{"n_layer": 9, "d_model": 192, "n_experts": 64, "experts_per_token": 2, "d_expert": 160, "d_shared_expert": 0, "activation": "swiglu", "moe_layers": [1, 2, 3, 4, 5, 6, 7, 8], "router_score": "softmax", "normalize_top_k": true, "routed_scale": 1.41, "balance_loss": 0.000311, "balance_bias": true, "init_std_router": 0.0226, "lr_router": 0.00117, "vocab_size": 32768, "norm": "rmsnorm", "norm_eps": 1e-06, "tie_embeddings": "early", "optimizer": "soap_variant", "lr": 0.00438, "beta1": 0.95, "beta2": 0.98, "batch_tokens": [65536, 131072, 262144], "seq_len": 512, "train_tokens": 622700000, "steps": 4148, "dataset": "wikipedia_en"}
Below are experts of layer 4 (counted from 0) of a mixture-of-experts language model. Rows are named router (the router's row for the expert), gate (a neuron's input weights, with its number), up (a neuron's input weights, with its number), down (a neuron's output weights, with its number) and show model dimensions 0-191. Each number is 128 + 32 x the weight over its row's rms, rounded and kept within 0 to 255.
Before each expert's rows: "mostly gets" lists some tokens that are sent to it at least half of the time; "comes before" lists some tokens at least twice as common just after its tokens as in all text. This comes from a sample of Wikipedia text that the model never trained on. Tokens count by the router's weight.

# expert 20
mostly gets: ");", " ;", ")", "))", "})", "\")"
comes before: "\n", " |", "-", " and", " -", " is"
router [ 86 156 134 142 113 114 142 104 150 167 107 137 118 183 150 127 126  96 134  82  84 166  92 172 106 147 152 108 115 148 144 118 150 185  86 173 163  93 152 103  92 157 105 123  87 170 151 114 127  57  98 125 127  57 140 148 198 105 119 105 130  89 149 108 132 172 113 117 144 176  98  89 164  88  99 121 126  76 124  97 179 110 108 121 173 177  64 144 174  79 103 161  70 109 126 125  82  93  80 153  85 171  96 101 159  96  94 122 125 104 120 100 103 168 168  99 123 124 147 143 111 200 161 134 157 133 111 114 148  90 194 112 108 167 150 126  90 182 107 116  90 112 192  52 102 143 187 113  97 140  97 124 164 126 117 150 145 111 129 107  92  66 108  89  92 138 148  82 103 132 120 106 144 149 150 154 139 185 107  31 124 165 123 141 159 140 117 158 136 142  93  78]
gate1 [158 158  67 128 148 128 179 112 133 190 120 120 109  93 145  53 134 121 112 140 100 148 169 138 104 110  81 150 115 110  80  77  84 104 197 118 141 100 168 137 152 134 174 147 128 150 171 177 150 144  72 128 152 147  82 111 103 151 108 161 175 115 158 157 156 148 154 116 100 181 177 171 166 103 127 148 106 156 116 154  78  72 108 128 129  95  83  76 139 131 136 124  73 128 107 109 134 159 114 119  53 139 148 134 169 107  89 137 116  94 130 163 152 176 161 153 134  67 153  98 142 179 109 116 132 123 168 103 156  75 116 162 199 126 127 127  71 207 112 164 106 101  94 154 138 168 150  92 113 101 174 161 144  99 170 100 123  98 175 148 168  61  59 106  78 118 117  67 163 120 154  97 113 124 133 101 115 135 128 128 111 140 112  72 146 173 133  78 144 101 175 143]
up1 [160 111  53 168 121 144 193 140 127 162  86 120 130  99 145  68 160 130 120 141  76 116 109 109  67 134  93 133 146 113 111  85 109  91 194 106 160 125 144 133 175  99 172 173 140 138 179 148 158 119 129 116 165 178  81 146  75 144 135 127 130 101 190 135 132 168 139 119  83 178 204 183 183 128 153 131  99 175 155 166 101  99 113 107 162 106 121  62 165 123 142 126  75 175 139 113 161 109 107 131 113 142 125 133 127  99  94 153 120  92 123 140 146 164 136 133  98 117 191 133 143 157 121 135  52 134 177 132 110  75  89 169 141 139  85 149 137 181 131 128 105  92 139 147 123 159 186  76 113 109 177 100 133  87 162 102 143  92 177 129 116  43  72 105 104 115 164  46 144  97 145 127 107  83  94  99 118 111 106 110 135  83 104  96 145 147  85 103 155 110 103 138]
down1 [ 92  87 165  89 110  67 140 123  98  64 123 110 137 133 119 119 133 171 142 111 149  69 155  78 113  95 141  94 169  69 102  93 118 128  71  83 112 136 121  60 132 143 119 128 122  96 121 182 113 105  99 123  96 134 123  98 104  93 142 131 107 144 115  94 113 147 144  89 158 148 115  99 110 129 106  96  93 148  72 161 125 121 123 119 123 141 127 147 114 179 141  99 137 144 188 154 104  98 158 116 119 133 145 131  63 112 102 141  83 131 106  53  88  48 108 167 131 119  97 140  89 137 146 146 170 197 124  64 111 103 169  69 145 137  69 127 140 197 122 183 104 116 126 163 166 142 154  80 129 115  46 113  94 219 129 144 149 116 134 124  88 164 136 154 170 163 118 141 109 148 119 179 138 167 154  90 131 124 112  78  99 189 161 166 119  52 148 159  87 124 161 170]

# expert 49
mostly gets: " Jones", " Smith", " Wilson", " Johnson", "sson", " Miller"
comes before: ",", " (", " |", "'s", ";", " and"
router [123 147 191 143 202 143 146 154 165 139  77 131 174  71 115 172 140 153  63  72 146 127 103 155 119 116 135 132 154 148 133 147 152 140 167  61 152  86 141  90 145 165 153 148 138 140 106  89 159 120  93  95 189 154 138 167 116 109 112 111 137 192 163 171 157 124  82 109 133  96 148 158 122 165  75 140 221 103 108 105  96 108 141 115 125 147 174 147 162 157 125 148  47 106 136 129 113 161  81 113 117  95 137 133 113  92 121 118 126 188 175 119  90 105 146  55 137 164  74 147 182  87 101 102 144 141 145 136  98 135 129 136  92 129  79 170 155 150 133  82 131 144 156 151  87  98 143 140 132 142 141 150 165 159 149  95 182 148 123 129 114 113  78 164 136 139  80  66 137 108  91 135 128 202  84  56 128 132  96 181 152 170  74 151 101 148 163  76 132 132 104 132]
gate0 [146 140 137 125 150  97 109 117 105 107 141 175 147 168 161 130 150 151 115 128 133 235 131 117 106 132  91 133 122 143  60 104 141 142 147 122  88  85  51 154 228  83 108 158 171 128 135 129 105 149 121 140 140 146 103 115 152 131 162  64 109 132 129  73 214 106 147 113 124 124  93  99 122  77  86 157 180 173 126 130 101  95 150 117  84 124 124 100  78 122 146  70 120 109 137 140 156 110 109 105 124  75 158 199 146  73 105 106 154 107 145 203 127 126 114 118  95  99  93  80 100 142 103 136 100 182 130 102 152 127 174 144 140  91  86 143 171 101 149  95 114  85 151 139 106 154 143 144 104 137  76  90 121  90 141 101 114 111 183 161 152 207 139 127 122  96 102 149 181 134 176 141 143 129  79 123 125 158 121 158 108  72 111 136 180  75  39 123 129 112 139 112]
up0 [146 145 138 108 117 147  80  75 142 148 151 191 128 119 150 128 141 137 141 146 134 169 177 113 101 119 174 129 160  76  95  53 151 157 176 137  82 154 109 145 188 162 126 145 115 120 126 169  92 103  75 155 129 203 108 160 130 124 126 131 149 139 146  97 157 157 127  67 180  86  91 226 109 135 125 152  95 120 114 191 142 117 138 156 114 134 131 132 116 123 164 134 137 156 139 126  94  98  95  74 143 164 138 150 103 175 131 164 175 123 158 129  89 124 112 126 128  91 110 110 150 159 100  77 157 109 151  69 178 158 112  99 141  62 149 185 155 142  94 164 149 110 141 123 120 112 100  64  78 133 186 121 167  93 162 122  93 151 129 153 158 156 103 124 127  56 137  76 184 142 163  95 162 142  73 104  60 108 150 159 145  63 118 119 165 170  63 125 130  99 167 157]
down0 [116 143  98 145 170 162  86 122 143 172 123 154 141  80 195 108 132  91  77 146 127 164 154 115  72  64 154  67 103 194 131 100 126 135 120 144 101 156 146 163 176 201 187 130 139 101 143 100 131 114 124 202 151 117 142 141 120 106  89 112 148 131 146 198 133 142  85 117 144  48 132 144 155  98 159  80 134  59 146 137 133 142 121 143 146 117  91 144 117 155 175  65 100 136 135 182  98 146 132 129 140 155 145 154  99 126 160 145 160 100 147 134 117  95 165 152  91 155 100  84 159 114 125 104 154  85  78 124 122 120 105 136 143  65 130 233 118 122 167  93 112 119 136 102 108 133 125  91  94 111 182 157 181 140 142 151  59 151 125 116  89 107 105 158 140 125 128 163 102  98 139  89 191 165 117 105  68 103 160 116  95  77 181 161 165 122 140 123 130 147 179 181]

# expert 11
mostly gets: ").", "\".", ".\"", "'.", ".”", "$."
comes before: "\n", " The", " He", " In", " It", " This"
router [123  98  99 114  94 124  90 140 186 189 176 156 175 140 139 101  90 129 136 157 138 145  95 147 149 142 159 128 131 128 123 112 124  72 114 162 155 154 111 168 165 185 174 158 126  96 173 160 125 144  89 183 116  79 107 110 148 165 108 132  96  99 132  93 128 147 175 123 111 126  89 130  86 115 192  70 151  66  45 155 178 131  67 174 154 114 107 144  81  75 168 170 162 134 112 148 170  95  77 161  75 113  98 156  99 205  51 139 146 164 152 157 100  77  85 123 134 132 161 138 109 140 160 102  91 140 189 137 117 128 149 126  85 193 161 186 176 152 108 102 166 129 191 152 117  92 146 129 182 110 147 170 132 124 135 143 113 101 106 185 101 144 112 101 110 124 170 126 102  97 159 147 151 130  92 164 129 139  97  95 132 133  92  96 122 158 139 115 149 124 118 173]
gate0 [115 149 156  95 118 140 155  89  81 163 147 128 129 108  93 112 158  97 122  97 143  96 166 169 169 118 144  85 104  99 109 198 109  87 150 174 153 126  97 155 128 184 157 110  70  65 158 192  71  55 104 106 143 132 173 109 137 108 123 143 107 113  89  82  99 179  71 151 120 158 132 147 122 135 136  94 142 145 127 102 125 147 122 118 139 151  68 119 121 139 143 105  96  50 134 153 134 184 169  89 138 189 147  79 143 110  78 126  90 127  78 139 123 133 114 191 151 127 141 114 113  86 207 162 110 103 101  99 150 116 124 123 140 181 147 106 144 129 165  88 214  93 150 129 117 204 162 167 164  79 185 116 139 159 159  81 144 109 149 118 163 127 160 140 118 125 162 203  95 100  88 128  92 147  93 171 140 102 143 131 140 118 110 105  79 159 150 145  90 135 177 113]
up0 [138 146 119 143 113 117 104 100 155  83 139 142 140 145 176 120  68 185 103 157 139 157 146 151 140 133 102  68 150 142 161 147 110 154 184 129 111 138  57 115 118 149  84 124 189 137 151  96 126 106  76 133 146 129 160 185 136 149 191  85 146 190  90 147 113  91 179  87 115 104 184 159 172 175 160  93 112  96  35 117 159 166 167 146 179 162  91  81 110  86 171 162 148  94 133 175  97  39 154 123 120 104 121 164 129  92  73 113 113 103 115  77  70 157 186 119 150 103 116 161 125 110 118  88 149 167 131 136  86 128 130 131  83 143 174 159 177 138 148 176 172 155 129 111 111 100  62 114 102 145  86 135 141 125  92 149 148 149 135 156 101 125 165  99 165 121  71 127 145 149 126 138  89 126 164 144 123 135 123 148 130 102 117  87 186 114 116  99 153 143 195 154]
down0 [116  97 193  90 153  95  99  90  74  72 106  93 150 123 109 128 154 118  90  84 155 141 149 176 129 131 144  95 103 178 156 140  94  79 131  52 124 116 130 101 121 164 103 110 132 104 121  85 109 119 125 138 113 103  54 124 140 121 125 129 135 146 171 124 161 128 142 143 125 132 111 168 136 122 126 105 196 160 145 130 114 150 126 176 147 121 153 206 148  83 140  95 172  89 133 125  28 155  64 131 157 136 130 158  91 126 150 123 114 109 192 138 143  98 139 151 108 171 127 122 127 155 139 104 116 129 108 205 112 136 120 139 147 128 173 158  76  99 172 132  62 119  79 100 120  70 143 170 103 178 127 155 148  91 102 106 134 163  59 110 175 132 153 117  91 113 126 138 177 141 133 170 144 122 169 156 138 127 140 150 131 147  79 140 145 250  86  62 149  76  95 139]

# expert 35
mostly gets: " took", " became", " wrote", " provide", " worked", " gave"
comes before: " the", " a", " to", " that", " his", " in"
router [130  67  94  88 136 149 126  87 131 149 187 110 124 137 122 152  69 161 177  96 140 173  86 123 149 116 109  65 126 111 165 118 159 160  87 108 143 151 117  80 111  90 156  85 156 108 173 118 167 127 144 120 146 194  63  95 179  53 153 106 159 129 122  96 135 145 139 139  82 130 176 148 123 184 152 114  92  89 117 132 166  98 151 161 128 146  73 113 130  73 143 153 120 133 141 127 123 156  90 143 153  99 140 148 217 136 143  92  89 145 146 120 180 109  98  94 104 160 118 126 107 157 146 132 145 136 153 149 128 128  99 102 116 139  96 141 156 117  72 103 136 118 189 131  83 124 170 140 131 184 116 149 128 188 170  89 153  87 222  86 110 193 144 186 123  78 105 103 128 113 141  96  54 156 112  89 136 126 148 156 172 118 174 156  99 157 137 122 116  65 162  80]
gate1 [121 103  82 200 124 183 187 107  85  96 136 106  79 121 111 122  91 139 174 137 195 141 142 151 126 124 130  99 123 132 164  92 134 116 144 132 150 134 149 199 136 111 190  59 128 119 127  86 110 122 123 122 109 149 154 135 122 134 161  91  86 158 201 134 128  84 151 159  28  82 115  90 140 142 134 171 133 127 154 153  86 143 121 119 126 114 125 150 129  95 158  70 168 139 117 129 164 170 155 104  52 110 130  74  61 172 106 152 143 147 130 101 137 104  78 138 115 163  81  69 113 144 139 160 179 118  94 126 156 170 125 167  95 135 127 146 122 147 103 143 141 100 159 142 104 134 146 110 110 128 130 150 118  39  98  98 169 166 205 115 102 133  76 135 148  79  92 165  73 100 159 125 142 163 151 135 147 137 151 154 190  97 154 166 175 185  94 183 122 146 134 129]
up1 [132 102 115  98 157 141 124 130 149  92 118 124 118 153 109 156  87 134 174 156 127 131  49 145 152 171 146 119 135 105 161 136 129 207 134  83 114  96  85 138 134 130 163  22 105  70 121 107 125 152 123 173 161 107 176 110  98 113  77 142  71 150 126 118 189 108 102 122 133 122 115 101 140 127 150 136 161 120 137 120 141 130 130 125 105 176  90 102 122 108 157 101 140 150 141  71 146 171 141  81 148 154 114  82 149 157 126 137  78 126 140 114 201 115 125 151 220 104 122 118 116 180 121 169 143 151 134 162  80 111  75 110 149 190 154 102  89 160 116 108 170 118 199 168  62 151 122 192 100 123 164 123 152  71  95 184 178 112 198 137 145 190 113 134 102 199 122 132 130 148  76 129  91 148 175 140 119 136 162 125 148 124 144 149 165 137  71 132 156 133  97 178]
down1 [132 146 186 158 124  59 145 148 134 184 110 131 115 121 128 122  80 132 156 121 125 122 106 137 150 133 107 141 174 169 122 144  91 101  98 156 129 129 111 135 122  77  98 126 134 110 132 146 130 121 164  72  24 169 195 175 164 162  82 148 182 144 140 162 120  96 153  93 145 138  84 114 181 192 116 140 150 175 184 104 160 157  93 119 125 157 119 164 146 174 120  95  96 134 117 171 106 153 115 188 135 127 126 150  66 138 124 125 123 119 129 123  72 143 182 132 146 148 134 164  91 124 190 140 103 146 111 140 107 161  98 125 108  99 100 139 139 175 124  47 113 154  72 115 133 163 139 143 130 168  80 210 198 127 161 173 182 150 106 197 122  97 156 102 168  91  85 166 114  99 138 132 108 138 155 110 211 102 142 138 158 149 159  98  85 112 107 119  60 107 122 137]

# expert 62
mostly gets: " States", " England", " German", " France", " London", " California"
comes before: ",", " |", ".", " City", " and", " ("
router [131 136  50 151 164  94  99 101  98  99  86 133 150 136 179 138  97 131 158  85  74 124 119 144 109 133 152 131 171 131 116 109 113 143 101 123 124 132 162  91 118 173  99 144 112  96 141 171 154 100 106  89 135 159  66 134 156 161 144 156 159 161 181 172 125 110 133  65  98 105 146 118 140  95  80 155  95 177 126 148 144 139 124 165  89 105 147 147 153 108 116 116  95  86 135  93 120 149 101 138  64 113  94 135 104 106 137 117 143 175 120 148 109 152  97 152 187 146 167  87 185  92  95 145 175 127  90 122 143 161 135 130 182  77 119 148 131 186 137  86 125 148 185 162 110 110 118 126  65 166 141 137 123 129 113 125 143  87 138 137 187 120 124  87 153 179  87 127 138 120  90 120  72 160 149  99 176 192 144  76 140 165 100  65  84  92 179  56  64 125  81 225]
gate0 [130  52 147 128 148 152 150  98  91 119  71  93 103 161  92 128  92 146 151 118 150 165 151 156 153  48 108 104 201  96  76 166 141 166 136 154 101  70 116 174 112 141  84 125 142 153 127 107 139 119 166 128 140 175 126 125 135 128 153  96 171 123  92 100 126 108  96  88  98 147 111 142 103 104 123 140  87 132 140  98  97 128  50 112  79 133 113 106 132 168 122 129 118 169 177 109 154 124 149 120 142 135 131 104 116  73 118 152 151 209 131  72 121 182 102 120 127 109 141 214 157  74 127 131 113 100  92  77 103  90  71 154 177  50 148  95  93 145 142  64 142  91 122 138 130 128  67 102 151 148 175 145 141 101  81 135 101 157 186 157  84 129 144 181 132 118 138 115 176 151 126 133 105 176 151  73  44  90 135 106 148 134 129 128 132 101 146  85  86 169 149 123]
up0 [145 133 121  64 153 153 123 128 112  92 106  94 124 147  79 108 124 163 140 131 149 153 107 104 224  88 121  90  98 150 110 161 118 169 156 132 149  90 140  88 128 138 101 123 109 150 154 169 151  91 215  82 122 117 141 123 189  99 140 102 123  76  98 150  78 126 162  85 129 113 144 147 131 104 129  95 115 144 132 152 113 133 102 104 151 129 151 111  54 118 129 116 172 125 152 111 153  53 121 139 126  59 143 108 116 105 156 179 186 165 115 136 114 120 117 185 183 139 145 168 174 188 141  91 110 130  64 143 172 106  33 110 200  79 136 120  96 129 103 105 118 103 145 161 159 128 127 138 201 109 151 138 118 189 137  81 116 101 142 129 134  90 122 191 110  79 126 101 120 211 126 146  71 135 130  52  81 124 118 116 149 136 144 148 149 141 115 106 137 176 167 127]
down0 [139 128  89 135 139 145 139  74 124 101  90 126 105  69 115 185 173 126 194 143 175 135 106 156 120 141  80 177 119  91 129 140 170 141 172 195  92 135 135  79 164  78 104 138 165 134 156 157 122 147 144 156 112 122  83 143 134 143 116 121 159 136 117 112 144 100  55  95 123 152 150  80 141 137  62 160  90 162  80  71 112 124 111  95  90  74  84 130 175  81 107 137 169 111  80  71 131 156  57 132 148  92 160  90 136  98 144 176 165 115 166 149 129  84 118  97 123 124 117 139 120 101 150 206 131 154  98 105 135 173 102 148  86  92 120 180 112 151  82  68 105  68 182 155 119 166 124  82 137 103 150  92  90  89 185 111 118 111 147 153 137 127 141 153 159 135  90 111  98 138 101 148 124  95  94  86 128 148 115  72 114 175 168 129 173  92 154 102 112  64 102 105]

# expert 29
mostly gets: "]", "’", ".\"", "\"", "'", "\")"
comes before: "\n", " |", " (", " is", " and", "\n "
router [103  94  78  67 121 108 186 141 145 185 143 125 138 146 178 149  64 116 131  87 121 118 112 135 144 123 173 136 116 141 148 137 133  63 161 132  94 162 151 112 146  89 192 124 144  94  42 103 118 172 106 131  65  83 164 142  50  64 132 134 148 174 112 173 147 115  92 141 112 109 142  90 166  77 159 109 105 106  84  76 156 165  98  56 129 113 103  80 125 147 156 156  99 115 159 131  80 137  88 142  94 103 136 140 135  93 112 138 117  98 111 107  87 151 152 143 214 154 103 137 126 152 141  80 171 129 158 151 147 100  83 124 107 146 138  80  87 171 116 120 168 150  96 109 146 108  55  78 135 128 145 110 196 158 128  90 173 109  83 168 130 152  92 124 109 115 163  52 121 160 132 166 108 134 180 134 122 102 124 143 119 122 124 155  92 159 148 182  96 153 155 102]
gate1 [105  90 139 193 183  56 166  75  97 159  80  97 170  77 124 118 107 103 109 179 105 119 143 114 126 164 150 118 103 187 131 149 144 171 159 101 110 123 139 120 127 115 142 135 170 135 139  98  88  67 112 156 131 135 136 182  76 108 162 182 176 149  71 163 128 141 154 107 128 148 121 102  90 118 153 106 109  90  95 120 118 159 143 163 164 162 139 155 133  68 137 142 210 130  82 152 136  69 118 100  79 167 129 130 102 106 165 139 184 154 102  54 109 112 135  99 140  99 129  97 126 170 181 125 161 138  95 111  94 137 140 113  96 103 138 155 130 145 217 132 168 155  84 115 124 139 169 128 130  50 100 130 150 112 159  92 183 105 121 197 127 113 172  99 148 150 196 127 155 130 121  91 133 120  93 168 128 123 119 164 126 107 145 157  62  94 153 162  99 142 183  82]
up1 [132 166 158 103 100 200 143 216 164 122 191  97  84 154 120 141 128 167 128  88 156 150 136 129 117 145 119 108 160  96  93 134  86 126 149 150  95 103 123 155 167 195 102  64  85 122  93  94 127 147 216 147 169 130 125  59 134 144 138 103 127 162 174 140 128 172 120 185 175 110 149 154 125 120 137 152 111 116 138 107 136 129 107 147  84 111 106 166 143 130 174 150  98 126 142 130 105 156 176 156 174  92 112  97 140 169 147  84 127 188 151 148 141 116 144 171  98 136 131 130 121 168  88 105  75 177 158 100 109 119 102 132  96  97 122  78 126 135  69 155 111 142 116  78 123  69  93 110 136 214 186 118 133  88 106 204  76 182 132 115  97 118  83 171 110 135  76 120 125  87 159 165 116 123 180 106 131 142  74  96 167 154  98 130 154 138 111 134 106 151 105 185]
down1 [127 173 153 127 130 159 205 196 128 105 118 147 106 125 101 152 125 177 162 125 130 161 119 178 134 156 188 145  94 155 176 114 116  97 104  61 204 106 168 109 108 146 103 163 156 161 178 129 119 176  84 184  84  98  97 153 152  91 112 114 157 131 127  48 101 118  97 183 120 132 130 169  37 103 125 118 139 191 166 171 115 106 129 149 130 152 118  97  56 122 162 123 145 114 147 108 129 109 118 130 120  96 100 170 112 154 118 121 117 141 115 128 169 155 113 147 133 140 190 107 108 171 204 131 105 174  86 160  88 144 112 139 140 214 161  82 173  94 120 112 117 157 133 113 103 133 105 114 135  95 180 157 105 101 119 114 110 108 162 189 138 110  99 124 111 139 110 118 134 140 148 127 130 179 168 117  66 146 139  85 165 157 160 108 108 164 140  66 172 174 172 160]

# expert 40
mostly gets: " working", "ating", " writing", " training", "izing", " making"
comes before: " the", " to", " of", " in", " a", " with"
router [ 82 113  70 147 170 119 121 114  88 111 120 136 183 114  61 138  96 162 107  94 107 164 154 145  66 150 110 138 126  99  89 141 136 173  89  62 105 148 163 117 112 116 123  81  65 106 166 164 151 138 113 108 155  85 109  72 135 105 199  72 168 126 113 124 134 145  89 172  67 153  97 171 161 177 125 117 106  78 141  71 168 114 123 118 142 111  68 181 135 108 133 134 112 115 120 100 119 187 106  81 161 170 143 159 164 164  99 125 137 135 206 152 127 122 116 133 159 132 125 110 194  82 216  81 142 130 135 151 127 114 145 111  95 136 109 128 167 158 101  79 128  93 132 151 150 125 106 204 162 117 130 142  98 188 165 133 172 108 177 178  99 179 106 154 132 101 102 159  90 115 110 134  84  68 103  94  86 135 159 144 115  83 167 139 128 123 152 137 109 141 158 135]
gate0 [ 76 141 110 152 195 138 146 117  81 106 153 100 145 188 150 105 176 133 114 171 124 114 211 125 119 135 177 158 104 151  80 143 176 130 172 100 147  89 105 113 120 138 109  66 112 166 121 131 151 135 136 160 115 161 136 139 111  91 131 112 133 171 118 112  92  88 169 152 162 117 155 128 102 158 195 135 186  94 115 121 133 163  74  85  66 114 150  75 140  71 106  80 130  77  92 168 104 133 104 151 145  99 102 104 130 150 149 132 138 175 109  81 137  84 160 171  82  81 127  77  92 113 115 118 146 156 107 195 148 127  57 108 164 139 145 115  88 113  96 106  99 131 116 134 174 135 140  88 103  91 149 167 190 104 132 186 114 170 135 192 102 182 125 113 181 184 105 114 142 109 148 112 124 156  75 146 197 155 117  78 146 146 138 170 151 130 108 156 110 158 166  83]
up0 [100 128 130 134  86 116 144  96 135  93 134  91  52 104 168 107 114 123 117 155  91 133 106 102 108  91 156  65 145  90 163 145 124  56 120 121 139 112  94 170 130 191 117 147 114 107 137 148 105 111 157 173 145 127 153 137 134  71 151 130 145 171 108  99 169 134 124  91 182 146 147 115 100 108  91 154 177 174 195 121 132 118 139 113 174 188 148 118 176 204 161 115 123 174  53 163 146 109 109 107 187  79 111  54 108 142  96  91 140 116 123 117  70  68  97 145 129 149 104 133 158 153 177 194 114 188 164 120 132 124 137 145 137 165 135 118  66  76 179 104 123 127 114  87 159 107 190 133 142 116 110 117 108 123  61 123 166 195  98 116 102 122 136 137 133 155 173 191 141 151 111 168 203  98 108 115 175 113 139 117 150  93 143 105 135 120 111 125 103 106  84  97]
down0 [110 165 139 119 151 139 138  64 115 124 184 125  64 157 129 103 123 169 123  61 162 118 142 118 110 177 122 139  93 113 111  77 135 113 167 114 157 102 130  97 104 123 174  73 172 123 184 117 147 119  61  98 137 153  68 140 146 101 131 120 116 131  92 163  72 109  95 212 107 126 126 206 113 175 147 125 174  92 157 102  83 106 158 157 122 200 169  99  78  85 185 105 129 134 119  67 108 163 140 177 136 142 160 151  80 116 131 101  70 168  78  95  74 110 121 193  91  99 100 157 116 131 157  92 120 169 141 126 140  85 137 105 102 113  96 103 132 127  74 151 137 124 139  74 162  75 114 130 108 143 140 172 135 155 117 177 161 100 152 117 153  99 121  93 159 154 128  74 127 131 127 103  92 107 167 132 149  87 130  84 124 141 113 185 122 211 136 114 143 121 128  75]

# expert 43
mostly gets: "idae", "ensis", "aceae", "orthy", "aran", "amo"
comes before: ",", " (", " =", "'s", " is", "a"
router [ 95 143 119 126 109 117 128 151  90 127  98 132 150 140 145  79 157  59  98 166 198 154 132 126  95 116 184 134 176 168 177 107 142  99 131 100 108 120 148  86 162  98 217 179 103 154 141 107 157  88 138 107 150  94 125 135  98 185 120 100 144  96 170 157 166 129 175 114 178 118 164 125 148  98 126 155 156 114 172 133 108 102 107 119 129 138 144  75 131 125  77 146 143  94 127 166 157 170 157 162  90 138 176 131 190 161 106 110 185 148 226 157 137 137  45  67 132 150 117 157 142 142 112 128 157 103 149 106  94 123  78 100 113 132 120 195 150 141 111  70 147 112 151 145 131 144  79  75 118 151 150 121 153  88 112  70 164 152 105 186 169 121 149 141 113 127 108  76  78 146 141 173 127 128 134 142 115  85 144 162  67 111 114 116  93 114 141  75 120  69  75  89]
gate0 [154  54  85 124 124 109  82  98 129 144 157  58  64 130  90  84 117  99 107 108 143 114 144 150 129 146 107  96 132 170 110 120 124 117 149  70 119 113 110 113 124 117 180 131 138 134  59 120 181 142 123 165 173 120  24 136 142 201 166 147 130 140 103  98 149 138 128  75 139 190 111 160 189 113 133 169 140 107 191 128  68  74 142 104 103 131 162 150 124 169 123 178 125 174 103 137 131 132 112 129  46 157 115  86 152 125 116 141  92 180 130 117 119 108  92 110 143 144 136  78 116 127  87 157 174 140 103  83 127 100 117 166 151 167 167 116 131 149 106 121 110 124 147 107 160 139 116 100 165 100 174 158 157 149 121 118 103  93 129 191 159 159 188 148 106 145  60  67 129 111 119  88 106 172 138 136 175  68 107  79 125 120 122  98 146  88 119 143  96 132 111 215]
up0 [133  95 119 134 151  74  92 132 106 169 127  57 106 110 151 103  99 121 153 124 155 105 100 142 190 117 131  74 108 129 104 119 156 141 134  95  86 127 150 120 102  83 172 136 148 147  56 118 144 140 131 110 164  92  44 108 140 183 145 116 126 122  94 117 163 105 138  91  90 197 132 140 186 109 124 118 105 145 203 154  81  97 147 111 130 126 152 125 149 120 135 122 173 163  84 119 129 151 127  96  63 136 169  86 186 129 131 159 142 186  77 136 132 116  95  82 183  99 166  98 129 132 125 137 188 183 130  91 117  70 137 172 151 188 141  72 128 154 122 122 111 120 104 130 173 139 131 120 169  85 139 157 172 150 153 160 147 103 108 169 124 147 165 117  67 157  91  96 172 100 133 131  85 221 166 126 159  57 114  86 101 100 115 185 160 117 115 125 179 128  94 149]
down0 [131 109 116 132 186 143 200 163 145 134  98 161 117 177 160 121 136 160 167 131 130 144 188 164  65 153 110 193 148  92 127 105 127 132 119  66 156 137 184 117 143 136 137 140 104 180 138 160  69 100  62 124 175 117 107 152 154 109 186  98 113 107 120 108 140 116 130 120 107  52 125 104  98 131 125 166 141  97 153  76 111 196 101 154 118 115 143 147 108 186 161 127  41 132 158 146 183  96 138  92 137 122 184 187  73 112  91  77 137 123 101 112 105 168 179 151  96 123 168  59 136  79  81  91 121 115 146 127 126 132  99 164 148 135 111 145 121  96 136  58 139  87 154 169 167  57 103  97 112 137 143 147 133 164 163 134 100 131  79 136 146  84 106 137 144 165  78 109  69 152 115 181 155 122 124 103 111 127 158 163 130 169 163  91 123 105 146 137 114 133  77 136]